config.toml
num_hidden_layers = 8
hidden_size = 192
n_experts = 96
experts_per_token = 2
d_expert = 64
d_shared_expert = 128
hidden_act = "gelu"
moe_layers = [0, 2, 4, 6]
n_empty_slots = 24
router_score = "sigmoid"
normalize_top_k = true
routed_scale = 1.41
balance_loss = 0.00223
balance_bias = false
shared_expert_gate = true
init_std_router = 0.0278
lr_router = 0.00085
num_attention_heads = 6
num_key_value_heads = 6
head_dim = 64
vocab_size = 2048
norm = "layernorm"
norm_place = "pre"
norm_eps = 1e-06
positions = "alibi"
qk_norm = false
attn_scale = 0.125
tie_word_embeddings = false
parallel_block = false
init = "normal"
init_std_qkv = 0.0199
init_std_o = 0.0
init_std_up = 0.0199
init_std_down = 0.0
optimizer = "muon_variant"
learning_rate = 0.00818
beta1 = 0.95
weight_decay = 0.022
lr_head = 0.00768
max_grad_norm = 1.0
warmup_steps = 200
schedule = "wsd"
decay_fraction = 0.812
decay_shape = "linear"
final_lr_fraction = 0.0
batch_tokens = 65536
max_seq_len = 256
doc_mask = true
train_tokens = 355300000
max_steps = 5422
dataset = "wikipedia_en"
Below are experts of layer 4 (counted from 0) of a mixture-of-experts language model. Rows are named router (the router's row for the expert), down (a neuron's output weights, with its number) and show model dimensions 0-63. Each number is 128 + 24 x the weight over its row's rms, rounded and kept within 0 to 255.
After each expert's rows: "comes before" lists some tokens at least twice as common just after its tokens as in all text. This comes from a sample of Wikipedia text that the model never trained on. Tokens count by the router's weight.

# expert 46
router [127  99  71 131 141 177 105 210 110 130 141 124 101 175 131 147 105 130 141 106 105 130 139 137 130 163 135 151 115  48 127 159 154 124 162 128 124 160 126 137 129 117 134 119 105  90  95 119 105  98 128 123 121 108 129 122 142 135 121 113  97 140 137 129]
down2 [ 79 149 130 139 177 130 125 148 117 118 134 117 178 132 114 123 128 136  73 124 103 105 132 146 115 176  93  68 132 141 118 139 101 129  95 114 146 171 115 119 172 169 159 129 148 119  76 150 135 105 114 128  93 107  89 137 109  51 135 101 129 114 114 135]
down3 [135 120 117 118 157 126 130 151 137 100 142  90 160 101 114 108  95 184  72 151 101 155 126 109 147 134 136 108 163 120 121 100 160 130 162 125 155 117 127 105 117 128 100 149 128 131 136 135 175 188 119  95 163 151 128 174 123 107 130  93 110 136 113  75]
down4 [159 115 119 107  93 147  89 129 135 106 107 144 150 155 160 134 120 100 100 125 137 179 195 111 142 115 177 154 143 103 120 108 169 152 111 138 126 111 131 144 125 130 117 131 102 129 137 115 128 147 119 165 155  93 125 127 121 123 138 120 111 145  99 134]
down5 [171 123 141 107 145  90 150 135 162 137  72  99 132 101 135  99  88 136 159 162 134 134  55 129 117 155 149 155 136 105 123 135  95 127  91 101  97 134  68 160 106 128 104 120 124 114 102 163 123 111 162 107 123 159 148 124 172 132 105 165  85 148  69 174]
down6 [158  69 145 100 146  93  50 145 136 101 147 117 130 145 121 121 168  90 130 117 157 141 102 116 120 103  83 141  75 168 160 116 157 113 143  87 165 112 122 140 103  87 113 121 155 158 140 120 103 178 162 138 147 123 107 113 128 142 132  93 147 123 136 140]
down7 [138 132 123 153 155 131 147 144  87 179 123 128  82 117 150 141 147 130 144 114 140  93 114 100 137 161  93 128 146 121 115 104 116 162 132 133 137 107 134 149 168 170 115 125 173  99 136 120 116 120 100 161 102 148 116 142 151 102 116 140 101 187 133 157]
down8 [113  69 107 101 112 123  99 142 105 133 160 168 115 105 122 157 124 112 136 115 119 120 164 158 166 174 112 120 157 104 154 125 126 117 110 126 146 105 112 121 110 117 111 158 132 134 108 151 109 108 154 105  88  82  93 131 146 142 144  97 154 125 149 136]
comes before: " ", " be", " re", " the", "cc", "c"

# expert 24
router [114 125  89 118 141 151 159 147 101 142 127 105 158 161 121 142 157 158 141  86 112 106 109 102 108 169 169  99 106 124  64 182 111 107 139 119 157 140 149  83 113 173 127 134  96 143 153  88 116 150 155 136 122 136 160 137 137 149 135 115 129 141 166 150]
down4 [102 115 121 133 144 140  90 122 137 145 143 145 156 121 141 123 145 147 130 158  84 186 103 119 104 139  93 130  78 140 115 155 133 175 139 133 145 136 107 133 114  76 129 164 162 126 132 168 127 125 154  83 136 149 121 106 111 104 110 123 140  95 127 111]
down5 [107  59  88 137 145 129 103 135 147 118 119  99 140 138  84 123 152 152 146 133 122 136 122 120 172 122 140  81 123 113 122 151 140 150 121 114 135 127 107 126  92 136 121 156 138 167 146 162 105 151 136 142 133 111 144 147 137  91 119 157  95 122 180 138]
down6 [133 129 138 124 139 106 131  96 163 120 148 133  89  95 111 115 134 136 103 114  96 134 151 141 130  76 157 169 156 152 119  81 110 158 139 180 107 121 152 122 111 152 122 132 119 136 167 112  93 116 133 130 149 139 153 188 124 112 152 179 142 139 132 134]
down7 [138 122 157 188 151 107 131 117 107  98 113 128 115 182 127 123 168 139 112 109 139 124  89  80 144 130  85 108  75 119 105 106 139 138 138 122 146 164 129 128 111 111 122  96 154 146 133 118 131 130 134 139  94 144 104 147 123 173 130 119 135 107 141 114]
down8 [140 120 157 146 138 127 144 146 146  88 161 149 184  72 144  97 155 144 147 145 135 171 118 132  96 125 151 138 108  69 115 149 118 120 134 148 130 154 157  99 137  93 151 137  92 155 143 111 114 159 136 121 128 120 126 122 120 140 151 152 129 104  82 153]
down9 [162 110  72 109 141 114 123  78 127  99 135 153 148 118 131 161 148 135 105  84  85 121 137 141 142 137 133 137 141 104  73 133 104 185 129 133 119 131 125  92  68 137 123 182 121 116 141 146 151 118 129 105 161 114 126 155 150 115 131 150 117 164 116 116]
down10 [ 91 153 132  81 122 130 125 136 121 116 141 108 111 108 122 122 110 111 122 162 155 150 110 156 100 156 181 125 159 170 151 120 115 107 101 121  89 145 131  82 128 113 146  89  95 136 125 137 101 151 118 124 153 105 115 134 136 117 133 147 140 152 121 101]
comes before: "-", "\n", "==", "The", "===", "In"

# expert 15
router [123 159  96 127  97 161 152 194  56 134 153 112 159 151 160 131 142  96 135 130 118 106 119 161 103 179 146 121 103 123 133 103 103 124 152 134 144 155 120  96 121 114 156  86  88 150  82 148 113 119 130 129 181 124 127 139 117 143 171 115 124 156 123  98]
down2 [ 87 148 138 163 111 159 121 173 100 103 124 150 135 115 148 122 125 156 114 149 116 145 101 132 116 125 108 109 140 116 111 140 108 141  93 137 106  99  87 141 104 147  85 129  86 107  73 163 144 108 152  84 130 142 166 128 132 142 131 136 176 109 128  76]
down3 [144 112 111 113  95 163 142 125 139 114 146 131 182 125 109  92 108 119 111 117 109 139  93 149 110 104 114 121  84 144 148 136 165  79 106 158 174 111 138 156 163  69 149 125 116 153 134 134 118 126 108 148  95 107 130 140 116 128  75 164 148 136 149 159]
down4 [121 118 122 186 122 116 136 132 157 129 141 145 168 113 156 134 168 125 110 207 142 119 122  81 155 139 146 152 142 117 150 140 104  98 140  87 137 125 147  93  79 129 154  92 152 164 129 125 128 110 162 118 144 127 170 150 129 160 108  98  98 116  97  93]
down5 [155 143 122 148 132 115 124 165 141 157  94 113 115 150 134 146  94 115 106 121 111 129 133 114 102 102 150 112 111 132 134 122  95 137 119  75 138 147 122 155  99 165  83 162 106 120 111 143 174 135 105 192 110 158 112  78 137 149 102 115 134 140 134 120]
down6 [130 119 141  97 133 167 172 129 111 139 112 137 121  90  99 141 134  76  96 126 153 134 106 158 148 113 107  71 168 110  93 131 107 158  80 138 112 138 144 110  93  92  96 113 123 105 116  95 132 136  78 131 129  85 155 126 136 165 128 105 132  94 143  89]
down7 [127 139 138 110 105 131 141 111 148 125 119 123 117 124 112 126 115 129 112 172 137 142 170 118 133 153 156 161 109  83 114 134 151 144 157 149 136 123 104  77 133 130  98 124 140 101 157 140  63 135 180 138 102 142 122 113 171 164 144 104 136 155 160 124]
down8 [156 102 137 167 141 168  92 165 101 114 140 134 125  98 135 146 146 121 135 114 126 134 130 133 118 151 157 114 114 174  65 124 125 148 109 141 157  91 101 121 134  88 106 128 172 108 142 112 154  94 147 130 129 159 113 119 116 122 149  86 176 124 112 123]
comes before: ",", ")", " |", ".", "–", "–19"

# expert 30
router [142 154 103 107 123 129 136 164 133 142 132  99 121 160 153 126 139  83 102 112 109 100  93 125 141 162 120 150 116 149 129 141 141 120 152 119 144 138 110 133 109 163 110 163 125  60 130 160 132 149  95 139 119 115 154 126 146 116 143 121 151 106 171 127]
down0 [106 108 171 136 175 173 135 147 149 137 118 180 116 129 122 141 130 111 147  84 111 112 137 152 139  96 142 133 133 172 123 107 123 141  92 135 128 136 154 200  93  94  76 159 150 124 143 118 115 121 104  94 128 153 106 109 136 150 173 157 111 126 139 139]
down1 [142 112 119  79 127 154 107  82 149 128 112 108 117 118 149 125 157 128 167 127 163 114 110 104 124 104 171 150 122 131 103  83  97 139 148 106 181 106 125 133 106 135 131 141 124  99 123 112 135 135 101 139 161 133 166 149 112 120 128 138 108 149  88 149]
down2 [183 129 136 113 127  74 162 111 152 179 183  99 146  99 118 100 100 127 145 108 163 168 104  96 151  94 169 131 115 160 154 170 129 160 145 116 139 140 110 153 132 126 133 125 111 131 109 128 135  81 147 123 132 154 124 173 104 126 127 162 124 116 148 190]
down3 [159 129 154  99 117 105 159 111 121 149  99 173 143 177  73 146 161  96 129 128 122 118 101 129 154  91 109 156 154 190 127 134 100 128  62 143 116 121 147 137 128 103 142  99 127 123 166 124 114 154 141  86 156 100 132 123 116 117 138 144 110  96 126 115]
down4 [119 117 122 144 163 102 110  99 105 114 134 126 146 122 158  72 115 159  97 127 127  96 190 164 153 138 133 123 116  85 106 123 103 100 109 158 101 133 127 150 157  85 129 153 161 170 134 109 132 179 166 144 166 114 142 121 115 151 145 119 141 131 169 108]
down5 [113 146  71 164  98 181 169 121 109 163 143  91 103 101 136 126 134 128 144  97 113 162 134 120 141 141 126  96 167 120 144 123 151  79  80 116 115 158 188 138 150 116 180 105 102 131 104  98 150 118 115 108 142 151 136 197 125 117 137 128 129 126 119  90]
down6 [147 128 122  86 100 114 114 157 109 133 118 149 138 144 103 124 148 122  98 102  85 125 133 148 109 129 122 159  86 157 171 113  92 102 154 120  87 131 176 173 149 153 120  84 133 110 109 102 116 161 115 157 111 122 130 121 115 138  85 145 106 116  99 125]
comes before: " the", " a", "ct", "ma", "vision", "ction"

# expert 77
router [105 121 120 160 114 135 138 127 126 156 157 114 120 140 131 159 179 101 134 100 119  95 136 150 146 152 143 146 107 121 125 118 150 188 119 149 158 125 112  92 173 161 144 113  95  83  92  67 125 157 126 150 188 125 148 105 113 120 150 106 112 147 119 144]
down0 [139 161  79 136 128 134  55 130 124 106  90 152 105 154 128  99 123 117  90 134  62 133 149  95 107 143  82 116 111 128 126 145 153 157 104 152 178 143 143 128 114  97 102 104 111 165 165 108 110  83 101 179 122 132 147 155 138 164 148 133 158  93 112 148]
down1 [131 128 125 123 120 124 132 157 126 106 170 106  67 114 139  98 129 150 141 106 128 170  97 160 130 103 102 107 158 136  93 139 158 113 117 119 128 137 142 141 129 136 154 125  88 137  90 128 135 113  86 132 129 122 123 100 144 124 151 127 122 141  75 125]
down2 [131 123 136  96 160 117 121 158 144 151  65  82 113  90 139 143 126 196 141 127  97 119 160 119  84 158 117 148 119 116  92 141 128 131  96 117 137 128  97 117 147 140 165 128 130 152 112 144 132 115 136 114 120 163 127 189 131 136 133 121 130 124 115 181]
down3 [128 104 156 139 120 119 130 118 121 121 113 119 129  55 125 153 118 113 169 143 145 137 119 141 139 125 133 101 161 115 155  90 130 116 135 168 171 146 102 169 126 101 151  84 173 109 145 118 102 119  47  90 124 163  95 138 122 129 101  84  99 126 151 156]
down4 [125 136 153 125 109  77 156 132 179 126  95 119 136 133  87 169 150 153 121 140 122 146 122 108 109  97 103 115 153  86 174 102 154 134  96 140  66 151  99 112 120 178  76 136 126  74 118 117 146 120 107 108 134 109 111 111  94 142 129 122 109 153 104 168]
down5 [178  86 107 151  82 148 107 135  92 150 140 152 138 151  73  90 129 147 158 158 132  96 143 111 131 132 135 132 133 130 136 115 157 137 146 173 122 137 136 125  84 161 140 146 138 201 121 135 105  99 119 152 108 158 134 124 133 108 128 117 100 134 160 149]
down6 [129 149 144 110 145 155 134  94 129 160 123 170 128  75 124 174 144 129 122 133 114 153 147  83 153 127 148 118 140 144 118  82 139 157 102 100 144 199 120 153 135 115 120 137 143 117 162  88 122 131  92 118 138 147 130 165 124 122 122 102 136 166 160 143]
comes before: " the", " a", " his", "f", "ten", "fer"

# expert 91
router [ 77 156 116 106 150 116 148 160 113 168 170 106 108 209 145 137 130 149 126  98 137 132 170 108 172 136 165 154  96 128 134 114  78 108 173 161 125 108 188 108 128 115 123 124  68 106  98  99 110 170 137 169 150 107 175 111 105 134 139 109 114 133 151 150]
down0 [155 168 108 167 122 139 136 148  91 158 151 192 151 128 116  80 150 124 137 109  97 154 143 114 144 105  98 110  96 127 121 160  95 103 177 156 145 110  82  82 107  92 127 127 155 146 119 161 124  87 104 122 125 126 142 150 107 122 125 117  85  95 128 113]
down1 [137 119 137 122 147 159 128 113 122 148 141 121 127 120 118 126 114 135  66 155 114 117 122 154 128 112  99 101 129 131 150 156 151 117 103 128 118 113 137 170 140 143 143 110 123 191 131 174 130 106  94 140 103 107  95 140 143 135 130 143 119 157 130 103]
down2 [125 109 133 160 170 140  83 126 127 132 154 125 147 133 122 107  90  97 155 124 102 133 125 114  94 152 121 139  81 110 106 104 100 156 112 113 109 155 121 145  89  96 139 148 160 153  88 111 115 151 147  82 138 164 112 121 148 138 186 125 130 129 113 129]
down3 [160  98  93  97 191 154 126 122  72 101  96 137 142 135 133 107 142 114 152 166 131 148 131  82 167 130  91 103 132 113  94 107 127 105 139 101 107 138 159 124 118 106 112 134 134 105 124 113 102 174 102 124 149 124 142 126 157 123 104 163 123 154 164 104]
down4 [121 111 116 113 119  99  81 149 139  97 122 116  79 136 167 154 126 106 115 122 119 122 108  97  96 135 127 117 170 151 121 113 120 100 153 124 144 112 128 153  99 142 135 175 157 148 112 155 134  70 128 157 135 191 125 147 101  90 137 126 121  82 112 151]
down5 [ 94 135 132 151 118  80 126 143 146 119 118  96 118 117 159 107 138 126 108 143 150 163 124 133 115 133 120 142 147 128 170 105 113 127  71  82  96  82 148 115 173 174 156 113 177 114 122 109 117 111 125 144  84 118 159 159 139 119 155 127 131  79 125 104]
down6 [156 178 109 125 126 149 157  94 150 164  91 123 122 150 118 117 166 135 142 163 124 110 148 141 128 155 133 125  91 121 136 130 122 136 145 118 116  96 125 141 108 108 105 118  92 144 163 157 149 111 117 114 139 100 155  95 127 104 121  94 160 121  65 209]
comes before: "s", "ck", "ad", "tion", "il", "x"

# expert 31
router [120 114 104 101 149 149 153 175 108 136 135 129 144 151 108 148 108 140 113 102 134 112  90 133 147 153 136  80 106  91 130 141 103 107 132 138 167 140 137 115 146 134 172 131 129 102 144 142 128 198 130 103 151 141 142 128 109 102 116 119 117 124 138 123]
down2 [150 132  96 139 127 135 163 129 176 129 142  83 148 113 129  84  73 156 159 112 117 146 123 112 115 137 119 160  95 103 123 137 127 138 109 118 104 128 135 114 146 147 109 144 122  60 112 133 169 128 114 196  83 111 111 107  94 136 122 129 135  77  81 160]
down3 [124 139 152 131 133  79 137 145 138 103 115 113 163 126 125 104 109 162 135 141 155 131  65 155 143 111 106 116 123 123  99 128 122 155 146  91 130 109 138 149 111 151 141  86 134 143  91 144 119 145  97 119 159 122 125 123 103  93  73 149  56 143 131 123]
down4 [115  82 125 116 128  90 100 148 159 173 131 124 152 130 136 151 136 114 152 145 110 112 125 157 103 128  93 178 141 159 119 119 143 141 143 132 179 112 124 118  98 131 150 121 158 181 119 143 102 116 126 122 160  69 131 122 107  96 104 168 107 162 109 163]
down5 [133 104 116 104 122 125 150 135 121 105 143 151 120 117  96 131 138 126 113  92 127 130 101 117  96  94 128 167 116 106 168 112  88  99 175  99 169  84 166 161 172 120 146 154 132 148  97 157 102 110 116 128  91 149 119 116 155 140 111 104 122 128  92 112]
down6 [148 109 134 139 128 144 124 135 160 123 135 164 156 157 160 119 143 112 110 168 134 116 118 126 101 166 114  56 141 113 101 151 115 129 145 126 125 136 150  97  77 114 114 122 157 150 145  92  95 131 135 159 159 126 113 163 143 122  92 144  99 127 147 135]
down7 [134 172 129 124 141 117 125 142 156 130  88 126 156 144  90 157 114 134  98 165 112 123 146 124 157 105 168 138 114 122  94 144 118 136 121 116  90 111 121 156 136 111 123 124 186 115 154 150 137 128  90 131 177 149 118 161 135 149 129  78 124 155 117 127]
down8 [145 108 109 114 140 133 137 123 169 130 134 193 138  98 142 136 130 138 105 129 159 115 117 115 137 110 139 144 105 115 144 142 144 117 155 130 126 120 125 108 133 133 130 138 162 178 158 121  77 136 143 102 120  98 127  96 153 162 120 161 152 117 149 153]
comes before: " |", ".", " m", "%", " ", ","

# expert 2
router [108 143 112 100 117 103  84 131 122 166 113 109 143 152 116 109 150  87 163 127 112 113 180 156 111 173 164 102 140 136  89 136 133 134 164 128 135 118 140 104 144 122 125 119 116  91 113  94 102 160 168 126 159  97 155 138 119 112 132 111 119 119 110 108]
down0 [ 91 141 134 156 137 129 110 160  78 147 152 105 123  91 135 130 102 145  82  97 168 110 116 133 125 121 134  98 142 110 100 146 108 122  90 124 102 140 148 177 148  95 114 149 149  74 114 161 132  97 162 125 144 106 109 131 138 125 137  83 110 140 105 123]
down1 [ 93  90 141 154 159 117 115 145 107 126 109 127 123 147 110 136 107 101 113 124 165  95 150 155 103 173 139 155 134 135 161 127 138 100 123 127  92 107 141 123 135 161 131 152 153 138 121 139 131 133 127 122 149  85 137 140 156 150 142 153 142  74 107 150]
down2 [118  97 129 119 154 134  89 185 171 144 126 156 160 113  96 132 148  95 168 127 139 116 113 165 144 158 139 141 118 159 115  93  90 132 122 117 145 162 130 123 128 140 152 125  82 137 179 146 133 131 164  92 127 137 109 112 123 139  73 131 126 102 131 123]
down3 [174 118 170 161 108 150 100 141 113 130 106 142 119 149 146 146 114  94  97 118  95 110 158  79  89 121 136  84  84 118 145 104  95 141 121 129 147  77 148 143 155 156 133 127 159 137 147 154 112 173 140 145 111  96 103 102 143 110 139 137 141 125 131 160]
down4 [104 116 149 166 108 165 119 115 104 127  94 146 150  83 124 102 113 144  97 141  71 114 134 114 103  94 122 178 193 130 172 120 152 146 147 130 111  83 159 117 114  84 123 135 148 148 136 123 142 170 127 138 118 129 123 116 121 114 171 145 150 129 106 126]
down5 [110 113 145 117 102 122 117  89 129 143 127  79 123 143 162 135 180 113 115 108 140 141 104 119  96  95 104 159 185  88 127 133 133  97 151 143 113 151 140  89 128 113 136 112 120  91 132 142 126 106 104 121 145 196 123 146 122 138 168 121 169 125 104 135]
down6 [125 139 130 166 126 121 144 129 117 113 125  97 162 124 165 131 126  98  89 136 116 125 124 141 102 180 171 147 161 107 122 104 157 172  78 100 123  97 116 123 116 154 131 114  91  99 105 125 134 122 143 154 136 107 153 133 122 188 122 135  73 114 113  98]
comes before: "|", "|---|---|", "\n", "ence", "ro", "in"

# expert 8
router [114 134 139  80 156 136 103  92 138 128 154 128 115 144 112 153 166 110 151 119 121  85 135 136  88 184 143  78 119 138 114 125  88 120 139 138 126 117 152 121 174 120 169 143  93 140 105 125  94 121 153 145 109 174  86 160 110 102 136 101 129  95 100 114]
down0 [102 129 125 121 146 152 118 156  96 110 166 140 149 139 115 146 104  79 126  74 128 116 132 164 121  94 122 131 146 117 133  78 117  80 138 141 136  93 159 145 138 110 126 122 144 104 144 154 110 135  94 125 116  80 133 125 111 121 147 131 155 142 130 124]
down1 [110  84 115 134 155 125 159 142 188 138 164 159 141 122 102 140 126 127 117 145 133  82  98 182 152 167 161 131 149  77 128 116 158 167 152 121 100 141 134 160 126 142 105 121 134 147 109 151 153 131 115 138 112 126 148 120 132 109  79 138  41 126 128 114]
down2 [ 73 109 128 119 133 131 150  78  79 132 162 113 167 124 110 105 163 104 134 122 131  90 145  89 180 140 122 107 113 167 141 123 119 104 157 137 118 106 134 149 152 122 116 120 188 138 130 125 150 134 147 135 126 106 125 108 136 133 122 140 137  97 124 110]
down3 [132  92 110 153 125 122 152 118 122 109 112  89 136 119 122 164 155 157 166 138 145  89 146 150 139 146 138 143  94 102 152  93 100 141 146  91 137 130 153  87 101 121 149 141 160 163 164 137 113 143 154  95  79 124 107 137 104 133 142 123 124  77 136 135]
down4 [103 159 141  91 117 134 117  91 142 116 134 116 170 160 135 103 123 125 147 136 155 133 155 108 114  99 138 140 144 147 138 122 120 150  94 158 136 126 132 148 145 120 104 165 129 128 129 140 107  87 151 109 119 113 149 137 139 148 128 108 107 150 130  89]
down5 [147 118 132  96 128 164 114  89 101 133 135 129 124  95 150 119  79 156 149 130  74 112 145 146 138  95 133 125 135 115 123 155  97 122 123 129 130 151 144 101 139 136 135 118 136 130 127 116 127 109 107 142  91 132 143 168 139 153 161  71 165 100 147 132]
down6 [157 143 147 138 160 142 128 107 166 117 167 109 119 113  75 105 123 118 146 150 150 141 155 126 162 133  69 134 133 156 125 100  83 117 149 123 116 119 165 136 119 119 164 121 166  97 121  90 132 125  97  87 116 136 101 153 131 118 167 153 146 153 145 118]
comes before: "as", "e", "ular", "er", "al", "us"

# expert 32
router [125 162 113 102 116 131  63 140 124 173 160 134  95 165 128 129 134 151 133 130 125 112 102  79 129 138 127 129 144  93 103 118 155 126 165 139 155  84 112 131 192 135 161 152 172 145  99  98 115 147 172 110 165 103 126 155 144 146 140 120  94 161 131 108]
down2 [148 151 125 129 134  93 113 161 118 145 131 131 161 134  65 109 134 142  94 182 116 140 126 103 126 141 148 128 123 122  92 128 131 138 148 122 146 110 152 113 109 169 111 100 136 183 151 146 144 119  84 159  92 136 140 119 138 135  83 127  96 160 121 123]
down3 [109 133 149 117 127 141 106 140 114 135 102 147 144 156  80 166 111 146 150 124  98 130  95 113 131 106 135  93 121 133 157 112 144 112 144 169  82 113 115 167 125 120 103 134 112 153 126 122  79 108  88 107  82 161 129 164 137  95 122 137 112 130 155 157]
down4 [100 145  85 127 113 127 116  88 152 156 121  91  90 168 128 113 111 148 110 157  82 173 114  98  85  73 145 143  90 132 133 125 129  79 131 130 131  84 136 121 133 137 135 131 137 115 129 126 131 123 150 130  92 111 106 153 142 150 125 136 141 125 145 176]
down5 [100  59 159 147 136 164 115 112  77 146 127 108 117 132  94 150 104 168 148 117  97 135  91 113  94 101 121 112 133 110 127 139 143 150  83  97 125 122 109  94 156 139 129 119 111 114  84 102 121  99 151 119 159 138 130 172 101 147 104 143 142 127 135 124]
down6 [142  94 143 151 167  90 111  85 124 172 155  92 136 101 128 128 104 152 148 148 125 161 128 113 115 116 162 170 147  86  99 151 152 146  75  98 128 120 107 112 102  76  92 129 178 131 133 113 150 170 112  99 154 125 144 111 123 123 138  95 106 153 112 146]
down7 [112 128 117 122 123 150  97 133 161 130 134 131 130 136 100 137 126 100 164 160 107 132 113 168 129 159 118 105 170 134 115 136 120 107 148 116 109 103 154 117 125 115 115 105 157 135  75 117 156  87 169 140 140 111 150 160 157 138 151 120  94 108 141 125]
down8 [148 133 132 157  90 145 161 113 171 131 118  79 110 162  85 121 164 156  96 154 130 141 128 150 104 132 122 164 159 137 165 154 106 135 152 127  86 110 127 156 150 148  86 140 123 108 125 157 137 139  95  96 136 109 111 155 160 129  87 116 102 116 121 118]
comes before: " a", " ", " been", " re", " be", " not"

# expert 73
router [131 122 120 139 122 131 113 137 137 131 137 123 164 173 165 119 133 144 110  89 118 123  89 140  82 182 152 155 128 103  91 120 107 100 180 144 140 141 116 138 143 134 140 120 104 137 150 133 117 132 170 136 127 123 154 165 145 149 149 120 117 151 122 104]
down0 [152 115 149 124 122 154  90 148 114 136 135 149 103  69 130  68 117 148 130 110 161 106 186 142 123 147 170 153 137 153 142 123 118 166 118 145 143 105 106 140 150 114 116 114 131  98 148 108 135 155 165 134 159 133 147 115 134 104 155 131 118  97 132 148]
down1 [ 88 103 136 139 133 127  86  68 114 146 119 100 139 150 115 134 150 180 137 138 142 115 104 128  97 114 149 111  96 136 105  97 160 102 137 126 157 153  97 140 135 105 146 134 124 183 129 153 107 105  93 134 182 137 124 158 125 112 126 130 134  75  92 179]
down2 [ 95 103 142 147  84 138 113 153 146 110 149 181 136 138 122 165 104  71 144 162 115 196 114 118 127 104 125  87 137  97 105 164 171 104 121 138 138 169  69 139 160 148 144 151 121 135 124 121 129 124 148 137 113 115 130 122 159  85  92 113 117 134  92 152]
down3 [ 91 136 154  88 129 111 102  97 104 116 144 110 128 154 113  98 123 128 113 124 134  96 109 128 173 121 101 142 143 136 117 160 161 172 141 132 144 140 135 142 105 199 161 129 115 166 128 131 187  96 127 133 115 151 103 111 149 155 102 127 171 109 141 128]
down4 [101  88 138 157 133 169 109 113 103  99 113 153 109 121 103 106 143 178 151  89 156 137 153 137 122 143 144 119 112 162 190 112 147 117 126 133 113 103  94 103 112 163  94 113 120 154 169 117 140 120 144 107 125  89 179 135 157 101 164 134 108 119 108 124]
down5 [125 173  75 147 155 123 146 116 150 163 112 154 113 147 105 151 128 111  78 114 149 115  95 146 160 115 139 116  89 180 147 133 114 184 175 106 120 148 127 163 160 123 135 113 129 115  84 161 112  77 163 154 138 138 135 140 176 124 109 128 123 116 109  98]
down6 [154 106 113 190 113 113 101  95 135 167 126 153 121 126 117 118 133 122 116  90 155 203 147 115 134 150 128 155 106 115  94 122 123 151 135 123 125 120 105 131 143 134 136 130 119 120 145 120 180 101  94 109 121  98 115 131 109 144 114 126 138  88 139 156]
comes before: "\n", "-", "in", "il", "wa", " Born"

# expert 65
router [125 149 102 111  94 133 139 124  97 142 162 110 112 144 129 140 146 109 116  75 118  90 150 110 100 156 129  77 110 107 100  97 145 160 150 132 148 160 135  98 119 130 166 129  88 124 101 138 136 131 190 110 117 116 112 124 134 127 134  92 152 153 168  96]
down0 [130  69 153 128 115 132 122 119 128 100 175 140 139 128 108 105 118 165 115 117 145 155  96 160 143 129 153 119 119  99 147 164 149 105 108 131 163  94 130  90 115  90 166 113 126 112 124 129 105 134 119  91 153 133 148 161 103 100 113 150 111 114 105 121]
down1 [128 130 167 109 117 120 113 122 152 143 114 141 123 100 122 146 173 152  70  98 123 143  98 127 121 147 144 149 149 159 146 100 135  90 144 114 140 138 145 151 111 110 102 129 101 174 150 156 137  86  91  82 116 126 163 107  88 148 107 151 104 129 142 168]
down2 [131 124 102 110 145 100 128 136 128 123 180 141  95 100 104  92 142 145 130  88 112 174 132 140 108  85 140 116 130 130 111 121  95 115  87 156 124 152 130 170 140 168 127 105 109 154 138  85 138  94 101 113 131  92 118 125 128 125 127 150 124 121 140 119]
down3 [130 109  67 112 124 135 165 149 118  98 172 114 124 158 156 113 112 124 121  88 124 145 146 133 165 154 105 155 156 139 151 133 147 115 132 142 105  86 124 145 147 143 121 137 135 190 119 106 125  82 171 122 157 139 100 149 145  93 147 124  88 112 161 123]
down4 [174 119 136 147 128 130 137 144 113 140 118 113 111 141 149 103 131 154 151 117 121 127 141 145 147 114 132 113 107 140 102 131 125 145 140 141 123 154 132 142 104  98 183 157 140  94 109 150  93 163 124 140 101 151 110 124 154 145 118 147 106 132 107 150]
down5 [112 104 151  87 142 117  92  98 130 133 101 125 111  93  81 126 147 165 123 118 102 125 135 142 126 130 131 107  92 127 143 113 132 148 110 131 124 116  62 145 115 102 172 143 136 114 163 131 130 125 126 157 119 127  83 138 164 108 134 147 120 106  95 163]
down6 [102 121 117 141 142 108 117 134 134 120 138 166 145 155 130 109 167 122 195 160 131 152 111 144 125 137 153 131 159 134 121 158 117 149 137  95 130 107 121 150 143 116 100 164 105 136 102 161 112 133 155 138  85 150 101 149 105 121 101 149 151 174 134 113]
comes before: "\n", " ", " S", " D", " 1", " 2"